Below are experts of layer 9 (counted from 0) of a mixture-of-experts language model. Rows are named router (the router's row for the expert), gate (a neuron's input weights, with its number), up (a neuron's input weights, with its number), down (a neuron's output weights, with its number) and show model dimensions 160-319. Each number is 128 + 24 x the weight over its row's rms, rounded and kept within 0 to 255. Numbers have three digits each.
Before each expert's rows: "gets" lists some tokens that make up at least twice as much of what it gets as of all text; "comes before" lists some tokens at least twice as common just after its tokens as in all text. This comes from a sample of Wikipedia text that the model never trained on. Tokens count by the router's weight.

# expert 15
gets: ",", " the", ":", " |", " and", " of"
comes before: " ", " the", " he", " a", " The", " it"
router:109110144150097082177177095119166157095144159150137137127119130143096140165160129121100152134101138119104113156147155166111110116141105164093132161170110080090137134138144150169085173160165166114121156145119109104133117136163150095124146128110145131113146162146090122100117113100105160100155141093138134107146173171108129122153123168142155108118129144137131114179170139133122094150151138171131094128134116136128133143144101157153120127147158126179109107136126162144090114115069158
gate0:120110087099143154148113177116116134156159120101115152159140111153085132107173122139112139138148138157134114158111094145113137139099137124137179125103142126141161104133128130111116111113150140163170115130168136148071109117102125142183103138107198142134104177058129130135149122151185099160122163127121128129124122118142122146130130151104149128158181144143116100142136149145124121127090111102138146121096146117113136122097116128124124085220124099146119133155134068127138128128093152
up0:107125125093143148168127126119143115131146130138148151068138170146117142117134109128159134142105105132174153162154102137142143092115108140145144137143103181161146107115098138146105144151116128130093114107166108107108127130099070172125111101142145132163155097137119109092094160176143112155117112098143136113130118127097140113091125132077102150127094113151131131156093138113120148117126107116139077142133109148144123063146139122114130126109144177134124111126150088158137137159121101
down0:141096145117166052085148150099150131112123134153116134164114141100167091111106111148077118139150103152126137131103150117156139186149109130139161126118128123144130102135179150121177118156104147127166109144127115099129131099149135125173155126131108156112136137131140119171100108146149120118142109103095147139134136133149154142103135118173130103148158148105154105099145118132164069117109112155135143179088132132075144142130151121131097135154147077144112141121114090123130134103141154

# expert 4
gets: ",", " and", " of", " to", " in", "."
comes before: " the", " a", " The", " an", " his", " \""
router:126107148140090085131165140087157163097134132143159161139131121158098091141174118101106119127102155135080109133150123167094143132129095117101119151142118084099143124136135132149105175168154175090105148157098089086149090133151167126117143116085134146097155133141076127094117131134104181088158155070119125117146167155096142099157102162142121101121089159133147105146155133150115109151153135143125119134149100111112098131160142147168125117112127106142118115171099135136100142103095154
gate0:115141130144102131100157093145140107122147109102121117139198124196157064137098097128105187124126112132118111139125119139136137110105105103112096113169100132117094123146127134161137148152144110141154109100151141085117118126135154111127159100134155116099144150145129163168129141142125132145109139116130205086118135145126120164139118179126153115121130133140112125122108178146167077150121122105143170161079116133142145139095129121086162127162122091179124122130141146137083111136138100
up0:115144090119125111146129138132151134155176093105153116122121142132129130158195143138110161121130111144134114187144093163121103145110150136114140124145144147085111115124131081114121089115139089122153134103149099111127128122121124157157106109136132106117123118106138117141109149143150110141132147113124144145158097159132105120110139137116135069088111065126125107113117140131119125086133136099156154120138110165131126094139129111150084130117139100143112131167154098146122153111113153
down0:154124116094136130143111120124124137129111116126135142175142106116179161101129160141152108118134160164132155107163142175136114090111131091148130128149127179170143153123142148110157107160071141148135110119147182107114134154136157160147139092154102125173110130134135173103126101132113087129118110127100113074134134099052119117162137123158140095095132159108108124159143128137116164130157120139136083110137116157100139128135141132134166142137120106117151133156145104161107139133097125

# expert 11
gets: "0", "6", "5", "9", "8", "2"
comes before: " |", "-", ")", "0", "\n", ")\n"
router:128114135121108115143132133104155161095139137149107145113105125126093144157150160159110145133110145048090172113113136126102136177166104158107129157153143132090151110131107114111106166144172154105123160164106117108153140161155127099109158126101154186101147132167092179103152125109113134101142160133125117116155148162079117131134128145093116109130104112090159130130157155118120145137131160118129137128138066118137123136156096173148136142154154105130129069150131174113105118110117155
gate9:136156124131146129111074183145096076159095094107144143117118132115108111122145156127141081138161119154130177104173140088117169136136133123154109045119164096119089104147113130120163145113102153096133118154082133142101117084114149124107106145089119147171138136123142132143110118097117115093123120152117123147116114143121140123106160133091088110100130122129124108110103115112112118113159149135147140086134124084114112103122142089100160139116091115103094140136151154130149162121141116
up9:094110138146182109158139139137114092094105089128167092162111138127106111119126129128135147110137079165129088133112127156166136123160143101138162164070146151103108115159136119125098107083117162136164125163115130105122131081115130162160132137169096100097112182136160169145142134133132147133135111153152136156101164140166132138097172152142093136143135093108121134120129144092117125086092090127112133137133162120118153153129140136138132125166134128153097156141124115157109152128181098
down9:117147133083132158128129121180131139151168090141117120140145114101121124136151128072139163127115118115118137127143127089145116106140113108104106131132121067110120148118154106139148103120071109138108107104109096141108126124147168046130118125084181128150134071093125131135134096088126097100147122135122161132128162099128116114115127115149112123114130122125107112158124137107105086136135146124091165107117149114154106182128123124142139136096125109113088115160132124150125141118115150

# expert 5
gets: " ", "1", "2", "201", "3", "0"
comes before: " |", "1", "0", "2", "3", "4"
router:087094139149109119136158108150125184078142126139118148087115122127112152174158149125125127159119152074119152150135136157093118145127109165114097145150124118111166121145106154165119148133150163117088140158086117094144133152159139112090131101090124157111148123158102164101146123131100162119142146102126115131188152167075106134142131142091134113093084105123143101165142124105114131171119140126129110116153112146120136129180115137122105132138145154139132087143105149134122108098089183
gate9:116111154113112109124161114131139164116107186130127088125116129118159158126120135119114086086164128103108138081135095123123159123122159102108129129143141109081130178113087147145131105124131117116134155140139114107156139118116146111121137130126139134110130160151164186128109087109155151130114131128143124116102145160099146153116111144188142101165078145116151169161146133154148142099134144140122164139123117128111156161131135140125124114147133113138137137139123142139109119151145118
up9:102126148117118119108120117132147100120123091138108158124124151174129101085126115131134143142066130086129135146133156117077127100134082148134125138158148132169130089108120110135100147157153129067134096152102096138148097123139110131132105096128106152103145102105164105104153145121109159132121149145148139109123114146129121092102104165086153139108131131126136152123117126093108132163129155140105093100182125137136109132108115147108168105116098127130105121139098084136131171122106101
down9:128129135124150116129136129172105135150141119102115178161134145139150140138146125105108114146173159083125123167140126137076150103152139106101127160131113117123133119097112169108110114147147111126124149143115116135134128104124109102096086119180095140090097129141112144173155106147107186121122142105101124148072117150176180141150119119155111116101154137142114151131141113084135126118146123126123085133153142107066136144096138109148120128166100133085157153138122114133174135143115171